config = dict(
    num_hidden_layers=11,
    hidden_size=160,
    n_experts=256,
    experts_per_token=6,
    d_expert=32,
    d_shared_expert=0,
    hidden_act='bilinear',
    moe_layers=[2, 3, 4, 5, 6, 7, 8, 9, 10],
    router_score='sigmoid',
    normalize_top_k=True,
    routed_scale=1.0,
    balance_loss=0.000505,
    balance_bias=True,
    router_logit_norm=2.0,
    router_bias=True,
    n_groups=8,
    groups_per_token=3,
    init_std_router=0.0125,
    lr_router=0.00107,
    vocab_size=15153,
    norm='layernorm',
    norm_eps=1e-05,
    tie_word_embeddings=False,
    optimizer='adamw',
    learning_rate=0.00116,
    beta1=0.95,
    beta2=0.99,
    batch_tokens=[32768, 65536, 98304],
    max_seq_len=512,
    train_tokens=311600000,
    max_steps=5314,
    dataset='wikipedia_en',
)
Below are experts of layer 2 (counted from 0) of a mixture-of-experts language model. Rows are named router (the router's row for the expert), gate (a neuron's input weights, with its number), up (a neuron's input weights, with its number), down (a neuron's output weights, with its number) and show model dimensions 0-159. Each number is 500 + 40 x the weight over its row's rms, rounded and kept within 0 to 999. Numbers have three digits each.
After each expert's rows: "mostly gets" lists some tokens that are sent to it at least half of the time; "comes before" lists some tokens at least twice as common just after its tokens as in all text. This comes from a sample of Wikipedia text that the model never trained on. Tokens count by the router's weight.

# expert 19
router:501450507441521477547479459448327522652463521484433530525424518507509410587544439513475505499512494489531524496537474474535455531466520531487484481508481510492432498507527510471494450490504530493449489481487513670487485462465573512463495529470458467514483519474380484487456502470493464535484512442534509471518487535521515492538521448505503401516512553518468479448556484521503557475488488488494457455523502521528462485485495503518480495520487462471532521478466548435489501493505465
gate0:484481525528445418496525498456550507498496509515447502481499476515519490586569576486509470566490582499430500571521504500440561562511468433564529503531509445471488521477427601482471515533590562489537476488477558485469510495533564550510470496488516468445395491493508596519471498482562453499509508479539474499486535470507493463535456557440526439499496537489500427552522492510547547510406453477510457472529485551547443477455604510460512483497482476495502444554507539497551474510469507
up0:507527495531472524481498498490481434499539525500459513441457469556461503502432507510544457425559455546547429473556508536522481489575604506516519431558485428512513519514555559540527490485459503464589457574483519477520523565476484503421481485471493606532518509544524518533511492503508412479452501398402530539498562536463498476460501405529432480455497445472423528522542469530475496465523523550471543549462476462461491540475473472497524495508501454498482513530482433554488485486530518
down0:461413472498473550487553455460455495535459533472565457478431524513472470548501498525424516557449500523527504475511405448501505480540501472495477545502484391527508425556476511488501475562484574546523461503518516455552469526496524557598525529552463528513513512552538473452525528524481477483508524520532448586529532557436495481441515469551518463546506444488466463485478448457460552471548438474474489507455468490525560491531511537527515471456499447510551455522521554484538473568453628
gate1:533570484469436529422469483591510464524475469505577469446477504537479547496559527519487477512474574433502510531556485589493444577498577500490457497597512421470413530518503479489491558503500534507449575479472496533510567569522511503566494469536477472438531483526561494531471498521552484552472496449495536475493531482563432505437500433515419562490439467536473422552476515519476495542453482468443480548508462483525500495479500541503516460493493465506538557505523442461500498510512586
up1:511462503519477514462476465514485457472563512472545523479566481524506529449532534458430498491480463491499455604472447572557437488539470520492414477569643461455498456445556499411512493508516467524444520549487500501504475494514526553518477559531521439454524520479513435541536494556480556466590476456517498491501499527500461454452510511451483514514476512517455525545511525453448443464458522527503568465454453460494469555510474499490451539495501617444445447495558510526514491507550568
down1:516485541521575469491431487476519490469520501548447510458540515509474516464532507442504513499430508528452437552504514525442513544552471589488489478513538541424474523500599501518529546472489415442458521513515508506449520471510461510490527537376568492395475486544412501509469462517491470542463548492529508359495508496511518479520525451525519485487488563570471460547470559531551488525483494530554530530487526402499498540474535500508489536457478486480474442462563544499484433523565490
gate2:531498469551496522461457499538497518419554572526557580515525490506451470528548546536537468501600500520499454436503531515435515555513505502531480558557506528509537447541488506471493422452518485521514537497541482503516560506495488482521449437571510587525418433464506512537532530470406521497463399488461470482484545529495569469491547554512565553464472521467476464502537518507528524422518490520525519511500535505473515517489589566555487434490472431417555502569487535495445478458476513
up2:494526450493527451481470515488503560491497519447484497556426572508528427545483532503460455501493523497425500568513486480460523543550511485456452514509560414414482501414540560534514481481548558432532501466561497530515527465513521591518544423504555490557460492501520475483430512510459464490464498506469527564565548534472523517488476520536500438424448512477486568524532500465602506569491556463458540484511513511539482457548466502461549449450533464520474454479551521524606529465471504
down2:506499489508460426575570424490562509519515580513448495526513449555531502552471457484543499453551598523434459524494483498487532447523529490531511512479454503551436573428522474511453521488509474495497552498425530506486517453561498501523512533501473497465484431424455485475454489426496407532474554469508491532492469546492494495535487500470540466545396532403493446458526508564522459537542498505472456495549472457512563486454449501484541524532492544463487517562567573481435510512556545
gate3:495472440522454468516481441524557531521447509494519553477488455503498528450460535579459482543443552458550399520552541530419520473483549441451464548529564482518507514481474522455505558522496507489388545523500554486472531457480421554532553469460471522487502452518515502500518510509488542533504456507499495454499487517460517497470470518465494514434493529562513490568444493503470472557526474453449539557561551445492505429495532467522485545494492418562459553487553384567518513516564429
up3:508444509507505525388523442575516517479471437535511525533432467581546511513556506489568427467547459517577557492439479528533489478441424487538491440467531466549514490574522484552498436517446455534468473539481513505526497502543564438516518533445462485499516471555464488442455520516518457503474528545487549499533488450523484511484605496474535485554561529484515447513412480483493561467494459599488528468563534520471547488494544529514468490470403511490533505551474512523449551491492540
down3:536505532486473452493550460495541552482523518547510517551493435539515445539494512559477416561519477553438486486493500513431543531529495459510523504526434456555470451491508461495530411468463409476492463506459544452553438539489501442512536485503525527577519494418548547485487561487544537486415523490513462540511482473535532473477561492421448470583456523487465513504470486491510486484496422512436566488576578516505518477531484587497549482430446492530504528529497447590466507516556524
mostly gets: "kins ", "mann ", "vin ", "ito ", "bert ", "wan "
comes before: "(", "and ", "was ", "=", "in ", "is "

# expert 92
router:498468517469494440581431466491519469537501463551530498503488512554542494484351546496599463498446497485550453487462504550488508464479517475472551515514515470476495500483508517499572436482459471482522492527518556510437508439512553447431631519545482506491531496552528511583500539495517500499497515505547484571438502425483467516539504478450468540504442544441508476502519494482557449561515492413592433508470498488574454483504496478470505470554471551518479545452475462495558475457509458
gate0:481477558492498438511453492446532473532434541511511550474547556474498506433479451479596433520534466509528556488454625548526478477536489499567512540453558471506542559458476503495522526503456471442542535506513540460428503492493480541422528541443469559494542532480529510578436520498396523555489518496527461498489505414490448537498579492461437523485543507455473508495500522516578541490518510449576517495549495454495521548493542540478466480493481497532569441484469453494501544480482414
up0:525502451473515455496486454511514585521414510539550451476544541499503468434477412471514494458549361417520482491507584525507485535478494493469498526523502471476531576494570476448551469472442504555492531460481570485424483520462550518513484447471518509509553536511507496499483573482484520501485457513494455510463490462518492513474551473572501539520446575485520510444531498485615477493502476511576539583498527523500588541461572526523467500572495535509458475507502523538440528458489434
down0:468436468515492513502511526482574462544499490513541448562404572428487507520489467509447533596520457477546535490491457499499477453513482497471486503501519517473581521457417495568518511560465534502511567526427438460571433474529441442524494541506482514510536505512546492455488425484567596504495480470543419500496477507501502554502579459508474501498516470508585534489540517507531500413477542482487562530472465452491504497505524604506496554434499530513459508487482439490494502486385499
gate1:556481525462482465518534483489468573460511513446526502509528523470561508472520455390460418488492580496497478467492543463581500495470487558442501524416464466529438523484540539487450459473501546520493513521507504526459485432490451506555443511480521465518520453484581492432540543523551515545505483507512497472546495517485516539497539496437476491499517511447489519536474511541607515477519473517576550463482471451629547567399448520494496528520428514489420475468514476472586522470448505
up1:494508532515548468490529501488451426518492407487498503449494537535529586518509509467482580474410456563524514497559453512478442514488525527565455470515494553488456504459485544497516498514547511506428528575445463524551526522533459527415509539516454464469473468517464522491471498495481526572572424520557509572563555490488461532394432522499443473495596522493573515518524515449490561515480494512475459429447437466456477424518459518489491466504508561547475521489535433483529487526464525
down1:531534455463511524515512526529477499540519571580536501486506542552470428470576489495524557520450489500537493496489444562431599426518514456471479470437484573487553537513492441524508532509451528514479458563455442468538490496523499431546464448451535477481535551507521455543520522488471462475477533525530459550482546447498501440582471531517443486499494497519496506488486503544493419499514485397462539421406503502478521507469525528569477531583453548503470428514510512520415484516578540
gate2:556512528577454501437506539447558483484496547494569568460513492517421489469512483515482509529541463518480513529515481458458498469465511511493531485411470507571490499457476494553508497496494506480505530390533458484452559525508474589568555505435496529460508532525453466412493533535489486423473525475433512465521512519522462494521511441529435414441517510455434539469515486564482490479508492492564505446502546535470564446523473518509493507438478462528556574449426553543577543584498532
up2:481475456403517519516458527559504505463519513501575496420580474514553472470534502529440486554515495461524468549450484494517452473479487498437539474519435452501515510526488455514537468455493496504445458515533511475474491434540498501463499497509489427520541535564470580548498489525445500495490575433537479530464377460508510577544484512499496544537447468535444550582568481568561510474478484575537503515476544528513464532510549474549496499494540552511481514432458446450541491592415502
down2:501588561543477460487533521495445496479439437472510514535503591471472588504514538447442507499441509515520529562529492418463511545559552535516498541498426491529488503473471478452584500434468561408455507498463544535474484522526521479498533475505517452449521478493480447476478498548571566544522520566517465451534476534511491443456508434491494465531506479570492507516520475567475534476449562551440473502539454496483496495461466510574540425480427424558531499510528487411513543486484537
gate3:480467520507518499523504460426503469511468497485483496470537443517498474491465547478508552456429486577483501510390581546441484437471421420483445544477504501495549509520433534470371456539478518532545513525524516533482493534508573427506503465499498625546540489519534544545494457508436496532538500507518568508463480498436546495535482423538543478507492460555475511457526513515481539488551530454555493545544469453484517576587518556525442523475496533509519463494494504530465439456545499
up3:495487481514492520468462476519462502559432504495471489570496522433442485509598433551451434453487516502470585535572502462621529455561486476501580438517456468535563558551537525551516503504431515563507478553476416522487538494476481539474537522520536467477488461502408479495490543475514543480500477484512505480496498506532470492535401541528502505407496398489496567462505429543530525498508496453558492512523473534506511477464479486492405511509524545464477458524467534493412518509478502
down3:484506523454493433458483477453479588532492498474449504498576540536592509447456443499507457461382544508469584497503501500438504511523554552477467481496508509517438492469589537503491467418535417489482592509546493519521500565470455532497503472482531481621454562505471484482501524543512463509523506417509532535541531506513444496431481493483596510491472466519529516552523503461515494516565543531504478522504532563444426415459506523492457485564540517462531474532486491449491490480532503
mostly gets: "rem", "|---|---|", "Hes", "|---|---|---|---|---|---|---|", "Arc", "osph"
comes before: "- ", "| ", "==", "The ", "===", "== "

# expert 81
router:434433495527533443485541513504440498449476551441438540561494405537561490511466507422435551523499536498495483465499472559500531546499448443489491481498426539498526529492535556547432574541477535438472507519555504596544463481498533475549486433497496509522480453487447503432479537562461475503539481519476523511492484498538494540502564448433454488495534474528546511541470477560491507506573532534483509477564465490432426487500427439438490499540495484511519534526541429460576521480457426
gate0:504493476470547514482505428401491479553470462601479500489519504488460542568542496430495506553468459531486603465562473519439464529535520497450448481497530575557542539581440537470511492485443518496418466502486526515510494476547468482421515520542481487449505425548457509393472409559510498499497470539571505543478502505524497491547454530497511496435569443481553471503517495472517525529450530534535498518559496474474469486467443471542465565548574420503502515484440521524506479477503484
up0:541495542433543549506493483501514464464519544563463549531465511523443595451497511542489520550524398579549496489529549514557493516510514499520444463596486420443515572505451543513495471456503485485486456490469525475536497517456427504506514501482553529502524484536517607455476504513522514629487453530486474477508540432487498478486438526454574560460468592500513533508509450393519464538498456432526499478458467456466507455467488514530454559496443519524486521532485524509477526538500542
down0:551538513489466483506499517554481442536514458593440489477491480475439560483542523480476473480501464487544514524479491465472479472494537557489539561569503562463551497471526507511537515568421494399538488407568534594493551462465585411469451499515487519528425479479424520504487491463483578449512486480492497470417568467525546469414530529482437499488483554489454559557508492497488476492488515533522523502497546481537498501474529507540557519465504475600543452471449475494544458477543458
gate1:493589461477475415477539470540500493476556487509545532476499443482537516491596541507487491423479525494449478528526550473526526494530511458356553504499561539500494456560504513407517464522492511497431426509468457470420498504456489512443477552459504471480477539560544515498531442500489470529523529465456445512522478514540521517502513482496512533451476445552473540443516515451461498511546476510485438515441484541535581537520571488541469525493479465492418479433582586571491508548503534
up1:484451505440491525496529516500515483515494495482565489533431472510535535483456510588524527477544489498524488490474456507405527463517537560485453594516509550517505476491465473528466533518509540512410486549511604501549531502504545492394499535441496430543469583466503502531518447534510504577497542437434479467555429442437462537526463480553500478510477535438488496493480468492415482484480397440506517550474440459527535534497568522464491486464508470454429496515542519576528550467505459
down1:546502540524517496554518453530423485474462512566491457536464425532530516461459476520587431524406513516490463512476500375501520468499532533387506522572512447525584474460499479582474506438497536438492544527536429549527555520530501496501474546484525493532492510492478530477496499535460493473530523480488509534466482514403512510496558523432494496558522479513515579553504499539531498423516452495515547560444462492465496455482493528497562503577560563494477452455472506475450527450433492
gate2:527456565521490522520520505479481491466485556454455482423458510520486523483482578513534508462448504486465600514496516492486479468523458480506522415459489517559531458496448528519504488394513457498471466424559476512502419486520545454523478575476546507428451416484573515498499550472463523487505470498451516458499540553493555481517591548505480501519589470497512538531442554453479512505536478448525481502552424440557540472465496570517476528506569496492547537516564574425504525473445441
up2:465428468468485496537469405448522513457435442501519479558481491498533546523541523502493467605493565477580486599459561543495454479446541513461482486492527507517538481511495466543495512507500520492387533527499468497498487527507548540441529514465563513576584507477470517532523491529471527517490586547504414561567532484531505501514499466503431460498493539500537452483555485550541533454449498435483512501456524516458462437499534434427575454528458523485403475491498495512456540456494481
down2:511503510494508530407504518446580462599500488444398540518508508553505554509518493527451502498508483505517515542433489497505507560488480482513484518511501488467477534487519473488461525462456520488539500532511559467525478485484486569523450452423485503502516532498554470504519487453498503504440528590439517476592463512519517531559461466479593481578530440499416458561499503427483486525452496599514462515553439519517428509453582452497497511460525492518535486520434570431488453565563445
gate3:429459544560472505452494458497473508406475550451500516504481477524491477470578470455498447415519569482495517461488579459453481494500523577462521492466583507588487488479491515486556503521483469474506508441507495536502495552566542431525480516502506585477409568500552431416524519503455503508532492523507525543537418543480511524496590554499445462514485443525464458552503562563502495449535482590492481467530477503492522443516584493492492481512490433464552493476525479524536511535447447
up3:499508491471468472554519471513481433489477474528545519433467484527548465474456547525460542457455417510515513499488542479549543557529544544512477528433470491505473439523499540593483534439526542513523506474470427495489495564517534438516462457483526453559441533548494582501599521478496475538515526423581503511563498559518501467517495512524457493543448562504498505433523582518507507424476422482515497569477482428479486481560595520476488531543476530435426464502518484517546495448554553
down3:521537521484490556463514458502450487483477482492489521482560523557494461484468551530478526479459540514575510455446441442527483456511577542472462469483493530500514447462493485577611583515446508472485542509544449530470452500534584498496451444489572501525476531501488487459598548473423514480452410521520497530489518413521544478532450502502520483546494487531452470473566588491442441566520459475524592495457470512532520554493502494441589494496469486473526452509487519463458537530562482
mostly gets: "through ", "onto ", "into ", "down", "sun", "specific "
comes before: "the ", "a ", "his ", "their ", "an ", "–"

# expert 150
router:441419457441545491517495486493447464560465528494459497503446560538526466542447470456475502520513476516535524486514479451537498508466532515508481480468476482489448497585495496541531500477536539507388466391441528660456471487499557451549490392481488496540567498439369475486466507477556460495517535445564554479452476513509503526528556463529519458508495502503467507531541476539469521498553567501515471493508534472504465476468488525530470530451463520521519527501467554448500438475465481
gate0:533499580516434492577495536471480546502508490512461463466517465504462489524461498457517538571560496516421527598548528453466498505514493528535505549477444500528528503554460570488464485485474406537540575526482498494449545483532475530447557504517501508481471616447471553565401507510477551461446487482500516513548496482504572472559482478476500542510495485450525546544468444527492498606469444487559539442514521470479471513532446539509500495485488563532475517500442504523478410446526413
up0:452453518570435450505521527576500481561465476527533501478458494507434473528554519518511522498458525517522507568550491564469505510477484495442548514512498500558486464417516487489445550600471502462449508554496605475527448574503457542559489544459472530531360482470492526477555510409522554570451543521461463496532601449505513537520500455497500440417458470505447488496489450509519480548497486394548512534511468522499514547476485485522515511502475461531505473466501481552490510510525532
down0:539526502469509480494505476498445531537520481508461443501503457503512459473476501551472469447513425471503461458483518518468449451498510471457545535501544510476509563517428512487503501477495522461512457519537477480518493454523491479523575513419460423498453564592467530502514478394567464523544490522439492524476468519532551494476458517566575515520508492616539496520586514500541461450492498576485493463454539534597438585505482515446524455464473470603457529481546447497515560577543520
gate1:492491486436526558457504506500481496497504483576509579520505520540489542481480548490498515523532473502419491587463444539521436451437457569621438509443485457500519529475576473437526428470512474438468476551551524488540528509482468474482536481467462407516452513464560573570523463557540524506512481524574595430486454578500487460520470492541523531486488530496481504499496587509496456588455535513520488499502484465503534465493481455514441494497465530577498535483487554503495566461513506
up1:535526566510463448512526549482475484500537454430491423526483471478484493587459486503461478506490525536538544528470495507494552590574551507442462438541586594482496502471495508581532492465508518546565497497482475491459501476504493471548530488549506520504460450459488428504493505502582501515557502489435529483513518425557491463576523533517487386491540528530526506511469411495588513507494456486490520511510538511555473498558552504516486560484434400504450560539488533437491489579492530
down1:506517487513509463526479464592500462501577495505551469468515432497500481449479485493450531538497490499448539469471515476532522518474469500558525570493492519519464486464564535484492493544554481411512429497509497520514533477556493479503456516522475522478469528482509465491574506418578449474447515487562417520490554533448470539497480499468514549496464469585493451510463605498565443506438545526506453429533429459555575487459449498457505606534404510519531461459522521556534492545490579
gate2:429476535597427513506524471526484441480528486537509507476489464446540491435622519538478501540490557482437521504536530538512449514525525492469495472568462591518523388545543463441452506495486502524518517546572558512510537532492513486450478488554496555489518481549524493486535445553469500513460453518510451580531533554383455464495475523520470547579497541569520490491425524468508518464504481508473551488504470435582524507484478490449519536472472439527503513451492495463565538490491437
up2:514536434455488513481469475568480492480460453497467487511551511542514525482550493455570456491482440517394530505515425500475471528491492487483493445520433584489485497569523529475518518493468557491503502591474536549487493469511510523467495531555444475501487577526484600543510503549517492457528515535484394579498479555497514464567511525462536490456536564530518479498501485518475558520561528458435459497521539607527556451471508430520456481490493494503478516439534478487491582629469473
down2:507476471545458467539527506499526573452511477542579523494487557539554480567527546529490468439519496520522529468455504451530527496527493465471488475523470521480473535433489480421452498508548565501415556516558592411526502523490567502534507527468563574506455522455538435551448477478492473412482510497596485473545449556514501487459460549534538480487548446542490458470445457401498477519483492509514455520527394482570511535469559511527461497447437476494504460531512517514485435537514488
gate3:521437459539513573521492452480499476528453463444502470524506465465503517516555511490479531550416508549433472501486501504460505554439509525480470522552503508502495572444544496443530523599494459557556481515476452529534518538416492529484478498500496540434430537518511533410515480508511588505481522513512485524542510484484409532505455460506474480482492500472536576441524475508460523548525614531473563498462505526431493377431409476479547454518487431492516526496492491562518547515447469
up3:484473486492584478452497457553505459521488510422520442536456526550524518536549568429467469480461475463475533483496519528462538475457497472477578502492503534471484571482516474480502555563504531451477462463526402541546419504501500569502487447505488531574539471532505508472476453536503465498479519518492513484512505544470440557530557519406501506461484483481510404411504533525453510558570526589448487534560502488498482469450497439480577471555488471428468492412483459438546524524462463
down3:431459514486529479499573471483528524471548507497511461468513506475474482529548500521542483552574523444586534502537501505587461567531567461522460480546478481509466469466520517487470491505467493571397487521528447496549482564471493572507512439567494562474520467432482503495520503556495494446442522545493559531480517486550466450432483501464416545487541514444517465535433458488516511456480415529539591517531423452476547484499516474490471571489504475523509436511601499475460481515441568
mostly gets: "ington", "ov ", "ć ", "eva ", "ton", "owski "
comes before: "s ", "(", ", ", "/ ", "'", "="

# expert 157
router:459464515454519470530466499461324488611493518542485510515501558512497412561500444473433460473527560519512505546543491482546500480484534520488465491527485544486470499516493546509484419507555540521422453496466468666478453452522554495484535481480509444469508470497409518507509528479499470503496476461515540510536487527540446518489522491498553400453534496531495472431482461460515522493552527485464464478442556449525494518475526483520486460551467455534494498455499511504485496532473424
gate0:503473472508502531508467502508474572494531535499498486475484497516473522502511495504535549481484471528574506501567463454510569609503463486473529539495472474556492488438507535464495558494496469443590512549528380461561481558455459529402527470582503460506519489490448526396444487447416520498469523507495477473588528437556510572497472547545517550530461497548459567542604503526525480533492418444455540497529499534458473510515497437516462511511524561466498518496530503543485485498556492
up0:526486473484502482466541517440461492498478475516518568486418512449547550534555519515597519551581548444428472599545538506500482470576474452501504535532472565514510432525468458531440501504563522438420483479504506526529541492458521522503466495485554501500538466467506491579526513429541550577408478494530518533527582528456550448539464478553484466542494494487450490467454472481443518496406491511554511465503463525503532496497523491452505551450501496484514441470561411471465530498444510
down0:534466554622476447458545484511470489505523504459484502449476480571502560487516505459457577530532545506496463570536493505525421518580403505484540519452505498540544407517439465517524569539508422494487482503544532476553479466515476502476405460511430444525515533565480539583484532481512498414564510487460457495505505427552538425532475529525510487459504571499563530519495496514470494535472465482509526450519452441478568512461411464488493529451482481508477512493494564535507524515524506
gate1:546552535495538478552506500533477465501453464531504539495484428508506542525501519527385546504498532533435405562559482488564539509492510446449516429512491448486511458435494486503498433497478457492461551515573518502447523562485458542556501547439523485537456541441515532542450536532523563542506526502514520575486533545451503468543522516452521431470431578450540484504503511507452491537444428420480466551617512507536488537506516537457480580430494546489481479456513488461510505482475496
up1:473455482485475478537525479520475524542459512509494445447495506560560490533397475509490475622465445473466560413466518479421491472568569594502494464536497439524508413498476517525518531527471434517546464570556466516492486484483459544473556500457519480519539488464501511527489494492504487481484454468463590554450583466424483551470539504525553558517513518483441519462536475444503509480519476425514565482475510485498486519452505469493500500544532602477478429489475551501465471526583534
down1:537407427472510493435529481566516538528498522503503503457483499486526423615490524467502482473481498477500544481466528442508541536487508485496495384406505576482517495504443529453473475491574521598561528527507587416460540499539459473505469553509469550545537535470542543477477509558498533470478502534490537533440500520484463529503475525420446541506481558487470465507495447469469452494521481486532506537479451553577482554471476483519535427490463555520503432553439509520565544485547484
gate2:531552590475544495507531444494477487465516527509511499545492523490497521485414475469533445549494486413562553510532492500497481467549497469442471459494506501476490514493475520570486452475521566513466423504363526449473435480560461581669552454476507477508486525527527442421496500492548455454481414516488463505487512489491475556561580490520537478535514478492559430481466505464518490490522560521512492504483539450540456498511512457506497510456445475493477548559485486475570493535513530
up2:478495515476482522498496472476521533424545524469516509489501513527573496417502511462474444440428493434500470572563373438486533612551498440506466520503529594486496499462515478506483451440513493460459513529477589449547455483427522488576487528478528477474466491528512474518516522477509462464552513484567466470494462501506439489541462516521548517496516532607578520536510514499495502521566497499514515542506541542541564522490490523444510557478468483561491476527424521444579472530566549
down2:552479559527487455495500541470488574557447472487470537463584504500422451483462485536498473545602554508536484555500460453541545452472429507452548534547578530477531466490448475547503498517464550554436475600530480503501517525544441484581481477552465551496550433523511515515452488429542465524475502490493520482499533531480437518489550466503545501452446556541493416482494515503464506455497531400543502562478459466478491498484550468428507499490535414515493488531544496495447518577512480
gate3:488464531480548473519491527469498479580502454443475535548523533433543524485434526481423482472559501460405550538371506561501488483495499480571489530533541460504554491546490489449579405540500515556550496596452477456498484459500500511485481471465541490516493497533466599460565507576499487514491578484524481494472430469531547495480472474511490492520482534464520513421484458496496486497520506483527416428479512494519519482477588500487447502472545500468485584520539516475478501523517393
up3:538506474514465466509513439463498469506526567559485496515435536440545454513508529468517524547474505469504550520517453481553573493526508519579499493425458524490499501532491417490565447461535567390529482436553482519543479514556539528464472508512590475416567488500484480482528553500527537507511470550558515495517502460509483508533446560538512420516571474406480494514520488531540478482511459454521489499451461491463502507589526522461555477498545454456505537410484527501488585548412440
down3:482489475458481449497455464495496427551481547476475534524497481531528515422498523487515547470515504512521492453599604551502448483516546474431547538527534545448405486556469503527490602447531446475458549463462455484510513508433492542485472514469507515497495454502575509492521439512496503477425488475494531527490471551457547437475555520446531527553520432544398564505510531491526541444511447489531466507539509533461506482561395460515503550529459520551498577468562444519514537478486518
mostly gets: "ić ", "ć ", "ov ", "š ", "ū", "ki "
comes before: "s ", "(", "and ", "de ", "was ", "="

# expert 79
router:498541536471478556565496518567540500495590503467537439477577479512461496403486547514565473505482551490483474540436493496428535537530509467453491468506492459435513434498511485481469421491528433505516520485475498438538477522505450553537506481489467457516548496522606448505528561529500509455514514581487468585483469484479515514488505479426531629410481495440485511507487562525449548494472569463487517569540521552466523485505597462521522521520502462485548548480478494549522520538522461
gate0:466491535466522551466500535488518452529471483496497516432573517507468484423498483517540437513528532464473522511537489527509490449498578499476501440553567462492514521492458512515529514526512510566557523430482410509538489447472503534529536453472498511509451480489503516547464524559525499420568538456496492537547527386408477545475525481511559540434411487467609515530556512486487531475590542470458483518415450485451502509519535526505519416469482514394532495445541494510491464515535463
up0:525524483588458462500428495468503514494488533564540532508496481465492538468497577465411483531529564501457523453571560449466535569499471452485456450527515552500535502512536529414568547469478492506418430497541512500542532528519573549438547458452514460552516566466492503497531448518463477520446572461474458536479524490506511503465494469480468413568448468499453516538440432503532522454541435437477479486520498550493542521508556501533490573544514474492435447518465558471533541559515502
down0:420471485558529438534508424495550475481555463509509494609452488499507510558526468485458497506419474516533516517496510531561512557470503533555494530537495523535571496543551489430470516517473575537534521381473437384470537423568461460494513457483505481504490531545531478444496438494511561482459535514508432519467453546556480516457471462519490497500519502465453467501571522461536496524462527537470435466574461476545552442503506494474538500401502498491492461530503467581510535519484499
gate1:482483528516471563554524533496502541513508532573487486515497535557508492449541509471456497506466505520454452492563528497478530540468486535551477429458482461445506509547484450561509505551521536412524437509546537455509442440559512516492521424495457433490520601514517459481513450508514512484433532452481503523482538564613543469519476485509477498493498457449497527483491446407556504453470543463554507572453439449557486496526591453514518510494479466562606489442433521494463476521441502
up1:509443533559484503517439477495487441466472529509353511573393448604526569591583478479395566461523475533501517467550541462562432515512467482529457519562528590528532510479477501472506522492476531481509499537504472495516477533540497478506504503534514547469481508513487429512534447526483477540470527477558410491474537563476550462498511494475467478538496541528519516481496497461449472554509477540432447484523549480444444546484454516485521484525527552497439489530481464540479515451528526
down1:579409512516449502571527500418494521481507460514488534493532512496505573462517517496473476510499571442496582488490459564468421491575478454452579440419522493456464518471489537462530464526476478491486531592606480534560490492502569618498474482520578502517504418454501489536484457456502400437490535458481521513447532497560475519487471537468503500452498569537488537487454493503448515539506494515516510499536509531484488515528522438468493544550488505526483488535530505484507475400546517
gate2:453499474551558470519476500511516416498479430511415599527462436498580560558521463436478573470471532550538530491482533453505483477509464461503563519482500516579527490500523509476435479521545387494508546468490502495508498525469473439493515556518479529506486492545457479486506407462532459476533503491541526512522538589475481490432553507531468458529474499522552472496511461508514453547537428480560475541451428415543507516493487481475517533477528484545540495455551410525443594459491480
up2:498448415460606474466526518469454552485498490479498469516484546583478524564519503494476519465508478488492464492527450519583477535520497563494475535591477479498414455433475528612518550533476523482566512465407468513490499515485554497492470435490563537490523451488483534597514484490453450525547424532536476502449465438472502393569508421476546461497497506510573466518481556498514528495511518485507495501421524520433492527514483544497461453494545497480486486556516471522552478548445508
down2:448490510444498479505543480547545525529555562527486522521428443538535458505473439510496506496488502493534491597525469479479473521513543560556531580508510462543520519493514446539479454504534498515520541493470522531550532492508493413503489458484525440446502577514514532500395424462613517484415518521494518530469505505483404510463496535584449473523485498480447457504539484537504497503608442533520516498524447482564538437425471446504472485524474441453472500464450451534544504564436482
gate3:475518566488460492557422537452492518536510496487470499481582504427511513436569526535549520576478486470491555508455484458611476463473500512523516464495472495446422509516487457412497433540479506505495505565545537531499436444419477535498593547504429538460494551509471510529433545551540560477443482500509512480463462511451480464495460555505481486515503546580451521483550510515471574486460516460472519501450532490530496489517520500433438580525418578525459491437506553498469499489502511
up3:359535460541502492479492528516538527463497544492475504532478454487437510557512462503479474496479637515511447503528530419552491447479473560530532480495520563460470552487477518511428518544450463472460471539530480485458496469476413433428564471488433573502498513529485511492494527469512517500507446502551499476490531480584551495561470552484519499520506570495574483490510483527497432409494552559515455458474462474513550521467464546494505468511481401544541530465528497487505432570500507
down3:551519492519530531536492500442455430444460454540484526454553505504496569543547481493536465500545494524490441491532564514472543491518458447438478565482456497595567497505481554525493506537453493404431480453546507489409510452490511469570454508513512496450486397585494482493564528506554506568544508456503488486497532476500536516598551456487510447494429463533545515501503489490468497501558440503520453549452505513483472513518492496472591505530417486578505524513464466475545434451548494
mostly gets: "to ", "against ", "To ", "them", "Scottish ", "Wales "
comes before: "the ", "be ", "a ", "have ", "make ", "take "